Below are experts of layer 4 (counted from 0) of a mixture-of-experts language model. Rows are named router (the router's row for the expert), gate (a neuron's input weights, with its number), up (a neuron's input weights, with its number) and show model dimensions 336-447. Each number is 128 + 32 x the weight over its row's rms, rounded and kept within 0 to 255. Numbers have three digits each.
After each expert's rows: "gets" lists some tokens that make up at least twice as much of what it gets as of all text. This comes from a sample of Wikipedia text that the model never trained on. Tokens count by the router's weight.

# expert 4
router:100123104177187086133066118158068153157131117121120081139130159103116189099095134110149090133170143136080193089121119142172131072112098122091145142114162120115049129177131130158131134090169179108145146124096125118154102086099130147159167094100121105138125206185173120142116086155140137165115146149144155118136132119115140142099106123161
gate0:104110145152119107133151125114129166137149156081111150117138148150110115153152137121139147127121177166095135137119126138186184152127069131193121078159182156116117168175098174110179134161074104186156092139099176130142140155059111118146116169142185117165172092178127141155083136118168134089175130084131135108168065123153080082133098120132
up0:139090123052121110140087134204133053126120186107116116111135149150124165096153189133118106150138150113131113100136078112084158059108088088069166104140177104088147121094130136152129103123127178101060147156108093098107118097155117120077156127157155127092134177104081067127131134077169094167073096116074127106073140126181135176107179160161
gate1:140082068126140124166097034151130158132087141125096110123148131157132091130129118124127125169111105167092148090112104095133131154133171174128077131154157105088097116168115087142133163170125110146092085095074096094114098146147119179149159171091113170124148169133159142066136177127128140118123153100114168128150140127121171108149111162136
up1:155100080149133153179098064162144099084048144160097122129137124160114140143080116166176105129127129145125099118088133103126150170141161141093097159136132131105142125116116096131128178131143100159135121111068086114085113105076156193138118159094170126107185179134092203088092154161108103098105089096100149147155113159170141113173106105178
gate2:131139169139127118129137166158148090151159125144071144080140119087118139043181122120079175059111140168143156186075146162151109043180079137185127138161093093134109087127127141182124110104146160144147156128153144128150128141117127164179086131109156212141118098115154041079054086094160163187148088081140077113084125088124114165135131180121
up2:067125171094191066140102084078135176141159167135101084167126102135209131123139122142121124115139155186137146113050124202086170114130116102193139116107155110127098120128090159129184111144107154146108080107106110158103119131122092131111126175102157143166123151137168118085106106073168114161173097153175138153118138163132146113098103170105
gate3:116166165119174111204053056159143203075143138114125116129137092133144189135129127115133102112122125159130129096109109092080126183085106135125112149126101099101120161137125164147101129150173081170107145085125158099112111089078026136164103137119173156173131178106104125087103173121100193139184132139142143159116109088136116121161133123155
up3:117111150112108143144105129142087066086159137185106141180146120104094152207165147131082177010168123098171121082179092135103141059109155147127180122099115064202082139105096067188117079119083123107144164143112110162129125086185190071119096093106101138061087126114112113160101137133093132136153153141157144137129076099124117136138152069164
gate4:157088151125070169114100141166162131101155144148128117099157076110128135122112174160089156117109085128171117161116174164174117108179129104134203100145150166119133100114145135158101107105157166112176174166111085098135139113119151139131113117111136075121008130105111109187090088139106122101081125142169131130131130129150139195160135132134
up4:091131165088112149152104081145110120163140074080118097135110085161113188130098106147092075148096131165144158090118123077143144094133109114095107065133133159094046145136108116128109160126095109178109138068117051083052149147137139141144101131131156090177124068145134167122211092095127121100110059182140090118130125168116161109199153104094
gate5:205120173119143096073160132155131155094112135146137083123146115137087153140095096105108090126186105124117164130115121142089095162110133146180120150173110125175120162116102103123129120106093133156106146087116102099140158133158142113169159089124165112153123173112145105088103126189113136098163096076100121058102148200161191102149148142112
up5:126075081111164179107115146138121184113162138123140136104114143126149061132105075157083098101190063047041153141164124139134124144153126159126082114112121187130091182097117096181132080053157117124096116070094103112139119030171143112125143075064138111131105211108080139134145106120101133105158044131119112112126185175162111087110204135177
gate6:111084162161127131180182075160177154148168099148167083046152125121107171148122130143122090163168101221121098133114111100155102124151096134163158118084139112097086152125109154213170175139135161096112112135111118157054085120115146115128106119175110072133130162158146157099134093088173126121135118136129135145130087103161145132066152138152
up6:097072189040117103119140135118136112101116154111085147119111068134116161079169147133090126127133090117118111124140144153170147162117127125140148184143103130166196124075128083114164132123127119139160143108100107104174184171117130111096139117097145155045104185131103076081202096082098134127141116113076126093080146104112079155132122159123
gets: " the", " that", " in", ",", " of", ":"

# expert 7
router:075110112138157113109093144148087147164112160131069186105117119115100214093142179128160115067194129094090162095179132132132157101157134152099146100131127136099085091156142123105084149080151122146107108056130154126164160116085106147130155086104142153122154144134128140087155145140174176174128110139128166081093156114094145187110111165133
gate0:071082104126104074081109102132110198161153187079063165143142143118148167093184156117137162130129203119106115119127103101172133115174112174200113154172115127130146102116103152116198133171117113141110054131103189087142164160080113133117131160114134170103123107128120116134098137146161176128168095103141160142095127173176083081190092119153
up0:129136158038161153124078104125123114096089178142113103144130139095129174089162184103107154127197152120127121100131074078104183146152130109105153145145181050133144119126112136157132096165147148122093078180093098129075148055149076092054105147166140141085153194195091074128151166033129087180115138093063111094071198183163188099137132142173
gate1:151098076119123090165103097140130144114063125104104132159121121132133094128134112119155149149128086163115136090126107078129135115102120178160094122108160102121112130160082059124152168153116130129092099031076096081084109118127107177150164158094110157131135183131142127039145122114110109142103160100163154105135143144136205142131129130134
up1:155113070157144121164140130153142084092085090141149125160133072129132112162107112156154120111114133153154125111109154110139189153114130151092114138121114129091125150109104082129126176141134096187157131075081126126102113111100146150140118125100147147139168172124107191085112129131113089083101104116093174170117133147152178117140103131174
gate2:173094104124138117136139126125127108134180131132093128126138127124100136048166139123092152106134137145156110197062114136114137092171086139093140088160081084111102115117120143103090142108150155145108135099151105139174138107148134166167136094110128221140131098144128050073101109102176170156151068118129103108112130066115116144148087160078
up2:112104169122171083098141088071106162114151164163118072172133134127171117110115123157125084145145150149121124142089100165145097121119114141161184053129138116114130091116105124136117140133109098125102133167121068119076129117119094141128123154137138088169157146183180145113131098108200118156144089133150128142110185162133126134128123119127
gate3:180148168084177147177060092168102140073132150104115086136160109149084161141110163118099138099121114163110164148103142108127132175058115122110172143077125115104135145084160151115104141153136114122128146134144169077126085065125048151108101138151129114129123151165183111046112121125125148118159135108079145126108150091096122094158159098132
up3:133138121141142132093094110142146138080148149159098138138128122135115085214127144118117123058148103097144122130165096157100128067105113159123161121129172103145109130132125073139131122082122130129097165123085157119206105110128177068103118072089125126101194120105154097129079184121111165088127092168135154121151072051132148133118146071133
gate4:129104141107115107147107174146157104079111186139117157123174088142127105157081151107126212085112049151191141185153139146097094122184097097099165090111124182154152119133182096126173141116122138084158124121075142083166131130147172148127122086115138116117124096100133089142119115129100139156157156145123164125088076129151156169183118111139
up4:149078180084148192220065095181107085156117101140121097116095105121144113192102117097152101169130099163116153120126080141134145133136145081111120082079143114105055096154081084130128133119153086180134079100088082116070135121129141144133109126150134068134170083203156208136191108137127085092076065173163130129152152181081138089130137157126
gate5:186127193143169161116125145129097134118133112150115149173202119156125091102103152147128110127224158091097132144124126142121126151139100126115131171118152146151114159100128094110080108129146119199142138087145159117140167153127127127158155118122108145141090195121159128101110100191170159079110051079109078133104172180122162130093145115101
up5:138081066129113175103116115155067145132150151124119149155175142150129154188127089196099122102174090086087125121161115106140115161067117147149106111090106153110105198100150135140121125126069123068069109112108109151076162043121142110120149093078123141086179171096127128175152120075116093101116104107106154108130197168186150146113161067170
gate6:070106106085140166173190080138185153163161091128166141101176144136092147145141115121092075142139090185145129132092110108125170156125148149163151139079117141109096108102105179144132115138137126098127066140104131174099122107114145075160105142172090032116076104099143118126171131102124168149147110133105153131098110167117171085115162169144
up6:106113189077099110075160149125125131142186159140094152089127076099117170070124133133140106133094094080131097159139139112136147184169098146148133180104072165102134147070152075107131129104138113157120118092093161092142131159110088080084159115082075115044057230072139101116214139092131164167136129169131125069089151105109096153122126138114
gets: ",", " in", " |", " (", " the", " as"

# expert 5
router:110160136151179097173116124188127154150137165064089146109145122148095182079117129090172148124137189125096156101151135134146130118107147148063130100111150186123088103163124147175119166088173186114089088102117123083126166050096051202153185101136139155156125145169167118135105140153157154152143124132156170094100156126093135142141147145139
gate0:105096086133108056085173154102129174142172140097158151089121124114079122190088149085153137131080136169073102112127114086142098118131128166178117115118116116110138147194140173084192096144094086181148057123075149111177188141055050106112115147103186121130138107160117099154095159114140136158148114103174171070139079133181053084175119111094
up0:116119092023156134093149137146133124056120168127145123114152134139149160112085203175048112125151150093139130138151032082110192118114132085112180124132147070146147133145164120156169090162150179116119096131115102092113176070147063057108153159116130109111105177153071070133127129028156116155164169114118137051063154136186169145127126136097
gate1:159111077148150120186112072123149186165115118152070126116106151144099101136120124135129134163141102159088144078123122086135139148110122170119098147156137114121087117162115089103114197157169086108118101075087083115103102158115109147157137140117104118136153175122133147061133162131119132152150140127111168109112136130149130115159115172117
up1:141114073172142144166154103174130063097124096214127115119119119123137149157099099126183100113091166141131110100076139108132165175123134163099127151140116152117114157130118082162146174163141110154208128104063105126099098131090146166178102146098131137112163191128084158116101120145094085149115109131079144172133156122199111093178121109159
gate2:159159106143126144155150194121125133118215120155082141097214085133117132069167107156093186120116150134161136173095132159148115081189120153137143126175104088137075103148081113185151138124119158166099152145166152165152152158086129127191127116098156193171117087144137110089131106130169155157178071102135091113123133121139106165116109146076
up2:103095133115116120095106083082115169139155157160109086116121156175171122136150135151141116137128155125129075113062125175132140107128093141153153101114165125088072123102066114159143134134061154144101112182144122138139137133122139133108195149138136107159121116187117126109137095138206100185189121120176114125085104173103122136138150125079
gate3:197119127127106133175076068171134176065151129096124152120160097157097126137100163084140136091146134138115132122104071103151148155104125119070126145100139155066102177128100134141107163102162079127090115091139170108094098098066061112113110145143136129174144161123145093079103166110118192122150166131158133120148098090111092127148168088102
up3:131123138096099140136126090098152133092179152195118130146137155115095145185139141126100140042100086138169129091153125139080111061111134189120167144103157107164116119128138072127129126098110149102145159164051106136180083090170112142108084080100106144113103078115130125138108092098119150122136122188146136135141059100139145143172192083143
gate4:150117106159117125133071177171152092087140138087189156086128132126139095113106156156138214107087081133145157164126133136102115122170087132067124114146072166122137093155133132136132140146113150117123140117084103097149132122130167124164141063060124186111078101072133106139078102157112127186094133138125150126108084122146187142134117118180
up4:142108170100169124195102121187138091129097088045128140132158060130163136121092148109151085170170110143133144114146087106127085136144145143101124054054087112157103100144060090152145131090093089181085114025105073085044175133148130141118102123130119175085149114141161151080180100136082101143109120191168196150164128180117138105144126138149
gate5:186087210199186121115091112144132130110140145102114130182206111164142103087069148138106095130179095085088147118126126121104088165125126197177153163107098131146104167113164094135104089155119088119126088090132129095136146127080152088125172111091133115111117160106174098131130138123146115080158093126083088093160174208168119133082144138101
up5:125104063096139199108138161103093152111161181154119143157199143129127111148136133168088150094181125039041093117151128148126125163091085161154113114135098142158105154112140140175145126096088148077109056113130094116119107070175153125104144045088088106126114185127117073119087102090136109076171071156149118074120176160177146142157158093142
gate6:104101163118169138184163086140203172133128081086136141101149097118114173109099062129092099194148133180133117173111135119109122176099163141125162114100131133103106121148077173163136116178194170068122067088086098190119152091120108102161093129192135064146149140091070143107096128073143171132138123159149192172149098149171169128119156131135
up6:086109161088087084160151107084127147106128148116104160129090127150098081100132174144139150099103065122090140164133143102137178147174079113147132178134103157128195179092123069115183130130114103143143145071125129120173150163127139087120128101099118139051059213043148072091146159144094138110139171181094135084071137063163099148150151134115
gets: " and", ",", "\n", ")", " of", " |\n"

# expert 11
router:074153103177147185141092142181105118118098154110054156102129114126112156145170139087151117086160175146105176089123131131146178123156131168121191132108112172117101104102150115114103177082154140109136129121139156055106174135138111131134115095121202129142124110150140116197112136170142160128125107080117144125087164115140178152172130133080
gate0:105102117160105137147117161094104155138176174063128172098136160159070171129143210147196110127059169131091138130116130131120082124142095178148089084165155105139143161150115112095152149127105070151189142137103123064152113136070129128147107170113144079109146082110104143144079112156136161149150088103143177090165080078139080094101145099101
up0:183108142073154175114133123193177077131140197133121121081115075146121160059131142133104123179155136107108137125114088112124208106105124071084192124153175064102126143097130123167105100113171131102109132174155080115095158081171063129050113130177107159125141135138077064156136118045197081126134151133101151117067194118129187184114106182123
gate1:114085087146136120201119076109119156126092114111080114133103122150143071125118130121152146204151114181087114093110088099144111151099173151132098086177130110113122141205078058120137142177106094103140110095093097091089069147095128176180127170096125135127120142128123114056143148118116145137149128127127139108122147124158145135127125146115
up1:141097109179124146163140095186169089083074101153126113143106079140118160136068093146136132154120158154139095100083151101151138166151160124075099121101094138121104149153104122136134206091135116146183125115094102096057128126113140174167079130112164115129193121098083169097096082100093117126132076118093147167162131160179135102124069129184
gate2:152128129123142127143135146137116103158177184157095182071197107125093127086149151101090106123133133172172164181106147124111060073136114166123167119177106089134118120183108167115116089153160171147144145114132122131136140133120077155188110108091102139163092073146114084089114138152174136145162088086168090069118142057145117128151096162108
up2:103129149090155100099124124068115166130131098146125078167130178104162120110122127156144098160185161152119111168050117199113134125139095110158153103155175125089123120130058134171146171143078107159118120144162088168104121116103147141106169155131150079139129151148154140083138069101210143149179073144155133106104117121092163133118151143123
gate3:089114160146118111155069065137143148101139168144088100107133182131140137144116154168153128070119087153062137112098139166102149105080125146086158203140145140131121203104128158139134112082160102116120143107099190067126110120076124162152101157125146129099130135118153118097128141148098148118178147144106157103098080041112141116130114093163
up3:160146093121131147113055061156091092101127103131113133176159091139107180144142174104112131067132084106152141110137130151158125122120097164144145097029139083151079186091081035164133100171104142099130109139170181139203107103172150084086102085113115109125093121134150107111095178103166139115133114122124124131173085128154131138116115070162
gate4:094099142087116116134097199101120116115116124128180159123171090106058139157093165112181207126085113140147125117138122177093123124120113080100136145126113165143166142152150105139131150130158188112210158115120124061144118096136147129159183098096130082057147060097133131174121121156105127161086109128110144168116108121202157159102108142172
up4:142101170068123127178110081099080150123104114075109145195126108146131123163125123117106154147119128138150146122138116094148115113137107102110142077064113141124116154136101117123096136110083107200175156056125092143069136119139085159151128135146153103122163092178161150108190118075126092132150061140159137186077146114107161091122100112138
gate5:163156108123159158133130175143115112101128153086177134117214090131074195116099118180146116180195141099147113139103148068085188130091108129158171165132085101180063107093088082140101155121095102118130070055136109078183168149118152128134146163129146108081078195160154122120130144177118141077104088082104086109122158158189129129099135108135
up5:141057106141156144129097148099138164109155186100128194127161136142148151163072101164093151101182095070062121175164142118115133176089146132137108177126153206114124163084126169154066141158102147089136088126120110146094125074140132113106155043091122070119146198145143096122132102118131069105178125112103116078122164161196138093134179111173
gate6:053058137164146096153161089125196115183178078149144121078111126140145166091115081152125067157153160194101122090085145180114135160168111141165166107106109169135112145126167156147147100117144136119105132120085123203113124099147098095222101108127164116155117142156135135111164129093117170165156101146156120160136100136101118130159130098109
up6:097138132069090133125129160091133101080136141135127144144112068097068132148163156134130100081061132113131126146125152099169121086132109099155114178142147143126174148109081050096110162137119151096200126112135146122157157138136140089087124128068104125055073183086095146154134123090101134145123132174134097036053146097150081144136179143084
gets: " ", "19", "==", " the", "20", "==="

# expert 15
router:119080141166187057141090091146092157203112168116070131095159137084113153121148148127123146123172188125132123116155156178143159120112076171092139136136133130091062110128086140135083151105132121091083111099080128098144167094079113158136132063082099125142103134181150087066098128094148139142134114119162147062140176158088175152150133110119
gate0:086064094147163121126135134098102200109148140076124204110102137132080152154169103095135134125135170154087089063163109124136119105080098195173174121107128112122155149179124159086171104167100074148179044136102149105132136183048138111141119151099159124135182076170120147122107133129149168118151153103168144065112108139158045112111149131133
up0:140123132081145137149090105157161097063127184141079123154119151171120146056083225156084094088144098135130105108143057114117219086126128131091176163157120060104095125123157166155139126091180165116076094151138103098078166090153086129100129151118117109104110144152135079108179149065167071115120157136096120098097159115165181167129119126152
gate1:118112050122174095188110096119128152116100107104097123116116120134121073160120114101136130152150084149095135081123106092119139135116157173135093161146128113113113141159105082118108178165124118136095083094080098097110085110087131195138126151089128146161144170141125133068118140146127150128135136115128163118128138145128147146142137153118
up1:148119056156140136180121090134155095090064121144123123138121114114109165132105101145135086148094115154117106097109154138095172141127146118107105159133081169134139179155127101161127178149116150161158103119074125127114099123127151184154079127114165123138171171134072168080128140117116115108105091088100147120159157159166145105127099086179
gate2:132124109128155133151170129146113107127166186156074144048195105153068115037180096095082156150119110154151161198107104162123060071195106176130184097160135098145073149101079143089129134119153110157098128110150131126156173176089152141138135082117121159146111106144132069077130069110157138163155044107136098121111111106119084144147116137098
up2:099098130122185111086159111103116202094146108149125063159125174130180130154139112197084142154181134129162091118088121201111097100138100175161173114110213081118072110157051129165141156126079137152130104130171103161090154117142131154113166179121133097135137167151147119097136117122129171153197056136131135111053130150113148125100123132085
gate3:140126168146184110152092107148153143100114142104110136120118133162098159107122174123144088113148083140147139119118109098085161120135111153144159159089131105116114187102131119104157147100164102115097113094097144094113137096113052162184079158104136122163144176141179066077135163125108170114171140141162167128148125091132121074147118108197
up3:141130160144141132152094097152130114103153104102103107153142091115111130188168100070066132047164138105104160103158088130128109046118091179101147128112178164129123152125067079140169129121116098097134155161136112164173123101143145111100115087121139133096106133130165099147087151078113149118132128130104119102141079119172175143131155059123
gate4:128099136095082121118077107151127060122096153142164113095130087118116099183076153157123203093131102166165119130162081144185072127123157114101174107136141157137146066102174118093152150151111188122118136115058150083166102084076159123126145084142130107072092081075122148189079142136128102153120096154131127128113125137196150166167145145133
up4:145103209062153168153065083157113136162125150132128142126158063156117167144100188153096125105118130135134129101134105120126098104081131079140118059105130164097051145161093041162134122090109097123154153021149089120076111192126124137171111148170135135184170087132172129153169077121105124113162094132140124154125126172112147113127119099165
gate5:153077119143172143123156177148110125099116147107143124156130149168115120103082134135127096133183120122106151144133150107075111141114119155128147161086175117190123158143140108103110113181073105133148128128115123125176164124130134129128165072134173171143115191158137069108121143197159164086171074095136101119122166187172133059097135086113
up5:098078102133170159118062117143102180118092175101107168153197122123131122181098108128085152119158073099086156116163118130115117185105111154139133161135144149136086153115145137148099175127083118096105119075150098074157131109149152100090167054102088100101105172096109127140107118079083112125148117127145157157156165145136179089121156085150
gate6:087087108123135129157169101125227161141161098149130087116144134138108186153166148132103137135137112214151121168118138122123135112124120167178168135100095184117079124085116195194170144177164099079120120123075127151089113053098124144153167121167136071126128109079135152146127086139101143191138127127102159115145139181140131132088117139177
up6:114143157083096070124151110104114144144178157125097132151112121160112073099155191130106141093068099108126128159107139117166181113134120105110138182115109125094162053100133091142101145141109091106126124119072151125151157129083161027076109070114077163046088186091089120100176122088146163163142143165127156068078158090194088128139090169107
gets: " of", " the", " with", "The", " this", " all"

# expert 14
router:122092087155139113121106112166082143156073114105080134133154142152124137079163139113159109102119184082136177125241124163161169143093107153113139122134093181149064142098131102168107164099094120119073155062138181138119149107108100163133155065100147098124130159124159126094118162104154166146168083118139146091093135101094121136165151131157
gate0:093071119120113103131152142120095184137143148061087132114088166127080148154149150073129153160124132153084146078142135139188138148142097177169075056177114123140149142155110150083202117161098105148135104108117158108124110162027127145160110152141157125137145088144102127160038123187158120124192092115158165086135112115140058137145117108107
up0:158115135107126132092126080127129063067100155089135157107129130148167126063115179120092112139184146130130116105142030110107167093131080099096208132183186033073140109153123115138115133118153134145113152158132108062097162069159093110094155132131127154109078165114091078136133106054159098141110122115060129122105153125170168163049138157166
gate1:141104075120152115170120060138130140138089116116065113140129141157136089135161114143126150157144103139124151107131115127117103142106143177149087134145127100093106125166075067138141176172146122127152112076077081075093086130107121210143169144089120154146145175121165134081095173093139165151128129133131139123134149108135142138127141129125
up1:173113107153147139187119116138150112090070120130111098144106121154111149146091109132130091152142117164151126105119154108155140125121148123103085156109103141104104136145143073141127189157145145182153140091107090061101105104113139184141071109116141114127168195120115160070115099170121114119105113096080129148147140178152123091159133114137
gate2:125136132099135144145126174123109091129167133160107162093167089141083125067183096105036140107101129173151144173077126126129110011163123153127185144158113110162129125127099151137148106102135138131144135156115165160123097147092101139201115103135130224130152097131089055085084149099180150205108091053159090141113113094081082171145139159083
up2:095130172126152067106120102094132175118113142133144091122151148116161119144103163187150090168140163148149122161074115175118098090128101156158187145105145123095095127145114145164085118127087086129122118146125084151115142133101124158128154166133139087198084165156148099080119094129160143121151081164191127158108135119089151130202156141072
gate3:119151144154146125146069074232161159094096173130119140116144122157145088157135163150147104076124075147133144130125112099111162187101122130100169171127108168122150176095158122120099125128152125097096123110136193114099084147089059154164080138127159120129153177114164104098155163128146147118156153150140134140153107054146113088120123098167
up3:138114135096139140135124078106108112112111128144085129147102139111135114216151147109080125037137125109110099122182125137162129104077117124114136114071150107151066161126113046126127091105103128121144179112136182154165105092125160111155099073139123106116140071095138101178088142101103134129165139157118141082124093082131127132166125111155
gate4:128116129125105132117104147140164071109152166102158130135154106128070122088112154113121142086068096143160136148123134157107125107155093106129169102116115137154087109164181131120133133100107122113115164141054131095162111101145175098171113100077102130121144098083151096193116122135114070144097120153178124089110086125152151170182097153164
up4:124062164085151151234053094168141142134078090084109144120132074118162136152151176132119112144140081167134151107158092064144142081139125076115146043100136144130115135157115081141087137120090113162156109074145090091054144118163136099134111143144147096174160088148161126128181090071118100114139081171131143160131135209096121093163188123085
gate5:207088127183143159121130137168124159066102166132140127146232123149121130125109138185098144156149125120125136180088065174082113139094099139164149142165146072144105153084123100140058128151116091197127123136128121064153115129127155114155145123132138117090102164133202090111112154186171128107196097073132073087134191167144110100083162081112
up5:146061119139181138139067162130112149085136204098083161150151118116121142152070151152130110107218076131099140113139101131157095130136127148130131122120114116134077123149125107160110132132095123069109092130153080117142152045156113133121125068100146154123130184144088134110104143138137101124178127133139100091102178159132116097091153151128
gate6:090085138123199153164196078140176132153114090110149118099166141145123113128131098123122080162108110227105119132113160135055130171124133140142155118101126116098079161110123174140110098119112158095127113114085125154105157068141169091155100126169081088150092121102063148090150084103089153137097100126137156181123096166177214135131134131155
up6:091062161109118114100142154063164122159120154128100105112103114111102097125116152154115126125118086101105139176110197111178143155141117118117088116109092147112125106154106103101131144111138116167160147095088135092159164124123138113094140162114106113052104210046099141079152165115154149128138138174105158078073159100168055114140110173132
gets: " ", " the", " was", " is", " a", "\n"

# expert 3
router:056123112151139129153076079151107127163119138107084169146115167120080188129144175125132116107156150095129191113182137141118154138123110115111150134120179127091097102150127111123108134090184155113104069117107116105134136072129108158186157129119176099123131180155157174093105148085134159154156125162114143072088140215131131160095149125175
gate0:127073112133145116098138165105099150166136155050111170105137156134099168127169160075147131092113139122099110103141136094149156092139104213141113098123154128121152125176131152104152103146119139224132077109067155118156129156029122114157136139118169156086153092142097169140112122139170145097144092114180162101168138150149058080144136126104
up0:096121135121126130076116164154110120112113137150148132129150058102097135121139202132096163110169137120124126114168080061130168119137155062060156100147158097119107162133119120159164095123197132128134145160108133145114216067192089120097149159162121145107145137127077033113185137083148097113164154117104170133063141131157187164153156136188
gate1:120111100125144110211122095167147164136077125133085102131122130141109107144086139143122141170132112132088132099105084126127148139109160163138117129158173098122076150217072070157130204154128094120139092093076087112090078130125116173125148137089114123152126151128145149068124130107129116110146150110108156144141142147151147107126094163120
up1:141070076163148136170120092175131121100080106166115114145144129175122133121076122155144112121113135138165122110108123139111180129136131141097100138123136135123123177122130085166143210121101119144178123143065117112093086104111157217176096110101156095118176172128053181088099148113130127123096096122055158163168140158161149110152085099154
gate2:132141103157104110133155158130144124132177147161053143085131123130086162027170131102105153110115117158144131163099110182145124035151125160113127131152132085145129132133091153123098132134149164168102137118145113127109138129134125112156096076144127194115119111153145099096089078165175164177147084062173081061130142105106080120140103163084
up2:071111095103132077116154137098140163119165157134126096151110136152180105084118110173126090201104125151134136144045104200128104144131117137155139088109178124108113087162053137150145176201094119166103090141140086123089128124106130138088184177124089092176110166156194149084138081107226110172175120113195111146090108135126117156112127123132
gate3:142126180125159148134078098161110199077089137118086136135161106182116175170184142171139144051100129122115111109114149105118135145119120137116142148126108102080121145127124126111112135117138119160119146100118156080120081069158096147144104105114136168174158173139165140063073101116103171123147135140186170131181111157164099090155140123104
up3:106126115092128173155069106139132101146164145152097155127111113133100187197121150082114177088137103163152175072136074130095102097073130163135145129055176089160094149109120068131169066103077116123087127117112153127152128091146131087125110174104114131147106138110126100186130132090115160132108127154168149154147085062131169107133131078122
gate4:077092170111066115083093134094136133087101163139138105114132147102078151163107157124102231102098103121159124198111122126173089128141100101130161093102122115143162141132112156095147144164143116093112130098083120111119132070076149080125124076110147120108109077093140102180084127133088147153112108109147081098121090129174134135141143174146
up4:116117179130133197200135151120142129153116070122114110167118037108117184150165115109156087200113132144152113094114092136125070108133141092082116012072138173125086125116111078147104150097135105198180159085138057087059143140162140152135090119152156132155133096132152142120154107123086132096110085187184142159151148152127170121156143090132
gate5:140132200133182123161136139128111158106131144144125055112214103137126133124124109146101127118199109112133112111153139126061133202109170118160179123139149103159112177124117107147119116184119107130070098122129144133142163121134144067149162123100097132099108181117157099107136154139157117138167067154154109121113183195203133100129142097082
up5:113095121132160146140081113140105170071140136137124145159181130089121148153145100168113079050220083099067138118125110144110122162143137124127086153106069149124109166101149129172134139168124108048076116118153106104150183037115154103156121074050120127123110176126082099144099145079139111104136075114130152084149220188165155139092172102126
gate6:113040100139131137137167106144208140178170076112145127098169153100141150150165113160099097104152131199131138107109059148134142175093099128175171127128141133118076079145129180207117159112121171103117067130093131150108080053107143143164131105166104099123072123145105130069165075097155204112117167124123153156142096175127142144104117135175
up6:086086184076105126117215129074130120105170114125141090140114134092140112086127152136132115105117095124118098155152144104178114124133153107151139158124067210116150128121139075093085113112113138145133161105103168104146162138113084071064126104131139150083106225094079091107155141124125145149118130131107124081039159082119106142179090124147
gets: " a", "\n", " |\n", "-", ")\n", " an"

# expert 2
router:100137063153157143185111119118117136142116089097125150095143111096111132090141152091149144136142151123125161107163137139148170125141116161071199118117109155141118118152128170187095161109151140088090116091122128093180175097102079151109168079073177120114136129156131127065172143153141140187111150168106157129119177142131161147143176147172
gate0:076046102111112099162130168076125175154148171101125109098156166087110128212146160107143132145111127151113100138156114130154129156096146173197147083126124103132159132187144171130158175141099134174130115141081136085156126114064089103132124140127190156136182104115091119169090113127155142114157120110142125089130112113183082108149115137123
up0:114106098108139141082135182133158061098150183108086116100141117121135147106140215145110072138180150092132120142161035139123175104126136130128162074141196110095139125139113166090137109118153181108085124140151106020131149071188080099112106163153098125124127139149094098133128105057172130162145144129118114143123175137148160138141134184095
gate1:139138068184149115172097060136132142110100139137091118126089155142128086103070121106133137174162093173086149095108117097138142109121167175117081145139136132143099143144103046140114183155150098127121087095097076092118077121126134159120142133106095121178114174124164129074099141145131135124133131119105148086154155144162133121114118143116
up1:162103076186120115142112117143128093064099143163120120178115117135114146128066141146151096096104098174131115115114155133114175157148127131078085134125084170134132173095133105137108202140137118152145125112070133106084113092139152193160083095121153122136117191125075182113104093148122125099123124124060135114182158206112146116112094134146
gate2:157112102165161141160175186099116068121160153155084142092182119139058117064176177107085200095112107135169155184073111137101118064148114143119152122148092072111100128135073140147124128134177130178081119169124109111163127085116105152188114105107119180146147098137139072090103104089180133114173108102130099104092129088134106125126106163106
up2:128143139100161092091106118082103177086167132193108107198148134143194130107117114180134067126139136121109081134089146181111131085136112135165121116145181114096098103127092139138104159149083123121091097130137110137059135156107155129133123186128155083196119133160144075109143103097172116180136058126156106118135104144094127154104120140107
gate3:145153170105197131183084053151119132096142192165160135128123129152121146137157160113125098095117077173149164093100178129057149161083130134124120129117164119104138153111172103123116158132161131110106140136110169077120137110070048141127106135133168109197145145153186114084160176115153184101168113191155178096115151085151181107123148070150
up3:145133088142118125137092098172152109076124128162043117148179119131135137174129152136139137058172138077118118130171116140080166074103100184072167137104105087135083080134089064138164110090114127121132105112143207134170114140168175092105108089128123152097100148092137102177076089065096107103134103153168138139176057107121130120135131096142
gate4:093147109128113149168085082130159060117121130093163141107140113141110112118094139121165210101091140136159128174083165139127099100115097120133190115134149130178137159129158127137105173130124180134145159143091134098166106102115157140139103107107145100157102083062143095166081111154087113146095106168123148106097101159170206161158128111182
up4:119120181085136182205038086135125083147148129101124134169153092143165136127131180115114093132153112154137199106159124095117067124131152089116138069102089130117074139147069101148145151102111047177167115073131084127070147145152132142136093113170132123156132116133161171130169101112106103109136079198158120149158180150077121077162103149149
gate5:216104128096154131127092136147093146066101156143150127200177118147077141079090185171131054106174104105097163151104133089056140172117105147192134159138091094153069140144143087107127106147145098163100087079163101126135170154125110135143163105109112135150097165141186070137140193148173076109129095090122094097092143165117153089117134096107
up5:134044055141096157113100153122164139150158173115100122165166160155130149105076119140091149092169117062078137119165143162108137199093122147122118135093081149146114166087148129201164122121075130100104102103176088079099104043127130133134164049118168077085117191135118114118144101140111119054210086125164131093150192176158141116130164127128
gate6:094044168138148135141198096116168173147101087106140137093134101106110194113106139117084108156181123154125125153113165166112158143167150143112136090124125181157118168129126178173102143145148130089179112155073122155088152072102138096177116106162125089159083122142143148056161099122117200096126171091112139127092077183141215131120173177168
up6:113115168101126116119139109124119116163088124163114136129086106139095087088136132115118112113153045063129122149088128113137130103128127141140117189148117148119200159076120073112134134109115127137135135110084178114098173147113150070083125106061138123077096214110113119097133168119121195173177138163108120046096156106177060131140183161121
gets: ".", ".\n\n", "|", "\"", " The", ".\n"